Experts of a small language model: width 320, 64 clamped SwiGLU neurons an expert.
Below are experts of layer 2 (counted from 0) of a mixture-of-experts language model. Rows are named router (the router's row for the expert) and show model dimensions 192-223. Each number is 50 + 10 x the weight over its row's rms, rounded and kept within 0 to 99.
After each expert's rows: a language model's description of what the expert responds to. This comes from a sample of Wikipedia text that the model never trained on.

# expert 9
router:51 41 36 46 37 58 39 43 46 55 39 47 70 53 49 46 39 59 54 52 34 44 68 72 48 62 35 41 64 59 54 62
Initials and number starts

# expert 2
router:42 61 45 48 44 49 37 50 63 56 43 60 47 61 29 51 33 32 57 34 57 57 25 30 55 37 58 33 37 56 57 54
Headings, tables, country names

# expert 18
router:32 56 54 46 53 45 53 55 46 43 61 46 49 52 40 61 60 52 34 44 50 40 54 39 60 62 45 52 49 37 61 55
Digits in numbers

# expert 23
router:58 46 44 45 32 48 63 64 37 40 61 53 54 47 49 34 54 51 44 52 67 29 61 40 57 46 34 68 60 30 66 49
Of and quantifiers

# expert 4
router:48 68 44 47 43 39 44 49 51 56 47 31 52 48 54 62 58 39 48 34 48 47 65 34 53 43 50 45 46 58 53 46
Closing punctuation in lists

# expert 5
router:32 64 51 61 58 50 57 47 64 52 39 51 55 34 56 59 54 48 44 69 45 49 63 47 31 55 53 49 58 48 25 44
Plural endings and nouns

# expert 19
router:53 37 50 40 32 54 44 58 53 29 63 54 41 42 60 53 59 52 50 53 53 44 56 39 60 61 52 48 51 31 57 30
Prepositions and verb links

# expert 10
router:61 62 45 45 41 52 64 64 44 57 58 41 52 55 65 19 44 58 35 55 50 66 47 46 64 61 56 53 48 52 59 73
Directions and position nouns

# expert 16
router:50 43 69 42 66 53 50 42 47 47 54 63 48 43 53 42 35 38 70 46 54 78 48 71 51 38 34 47 45 51 49 46
Foreign name fragments

# expert 13
router:58 47 49 41 53 64 44 40 46 58 51 54 66 43 47 62 66 41 59 60 40 50 40 62 39 49 49 50 59 59 24 57
Single-letter word pieces

# expert 1
router:43 49 37 58 63 51 52 56 58 56 46 49 55 57 50 51 37 39 51 45 61 58 43 61 40 45 59 55 40 50 41 64
Name-ending word pieces

# expert 7
router:43 58 44 34 57 52 43 55 46 59 69 49 45 38 43 46 44 56 69 54 39 53 54 50 47 31 40 58 60 44 60 51
Line-start markup and articles

# expert 6
router:58 61 52 64 39 58 42 37 73 52 40 52 31 54 53 39 53 44 47 54 59 49 46 50 56 48 66 50 42 51 60 47
Line breaks before sections

# expert 17
router:60 58 44 52 66 43 66 35 55 38 53 73 63 49 41 47 49 61 51 55 40 49 44 53 33 48 45 47 52 55 48 52
Copula and auxiliary verbs

# expert 0
router:43 41 46 45 54 45 38 52 39 48 60 44 46 56 57 57 34 62 53 52 42 65 47 48 55 43 58 61 34 59 43 69
Word-final suffix pieces

# expert 14
router:53 44 57 50 31 56 66 30 63 56 41 54 51 59 45 56 61 44 58 56 50 44 52 56 54 49 52 33 68 51 55 37
Capital letters and abbreviations

# expert 21
router:42 60 51 68 51 50 44 51 58 54 48 54 65 71 38 59 51 39 35 39 65 39 31 38 52 69 50 43 52 49 50 39
Place and team names

# expert 22
router:53 46 60 60 72 55 34 60 43 53 55 46 56 40 45 64 46 60 58 51 60 47 65 58 53 43 63 40 31 57 44 45
Coordinate notation pieces

# expert 8
router:61 46 64 46 50 40 46 51 49 45 54 32 44 47 49 36 48 61 54 36 41 51 49 41 61 46 45 60 38 55 59 48
Biography dates and punctuation

# expert 3
router:43 30 45 34 35 50 60 54 49 45 37 46 38 42 65 29 56 34 51 47 41 47 43 44 59 46 72 56 50 52 53 35
Function words, table cells

# expert 20
router:47 51 59 43 52 43 66 64 38 42 48 53 30 46 54 70 34 46 43 45 53 44 75 52 64 38 39 43 48 40 53 46
Hyphens and function words

# expert 11
router:46 42 61 48 51 54 40 40 54 57 58 45 47 51 55 31 54 45 56 33 51 53 50 34 46 42 49 53 35 51 61 37
Nationality words and list joiners

# expert 12
router:67 50 40 53 57 38 48 61 48 52 56 46 45 61 59 42 61 60 47 73 59 38 36 33 56 56 61 47 44 41 44 61
Common verbs and participles

# expert 15
router:56 41 44 52 53 42 51 54 36 50 51 47 48 55 45 50 27 57 42 46 39 64 37 54 33 42 58 60 38 57 40 48
Institution and role nouns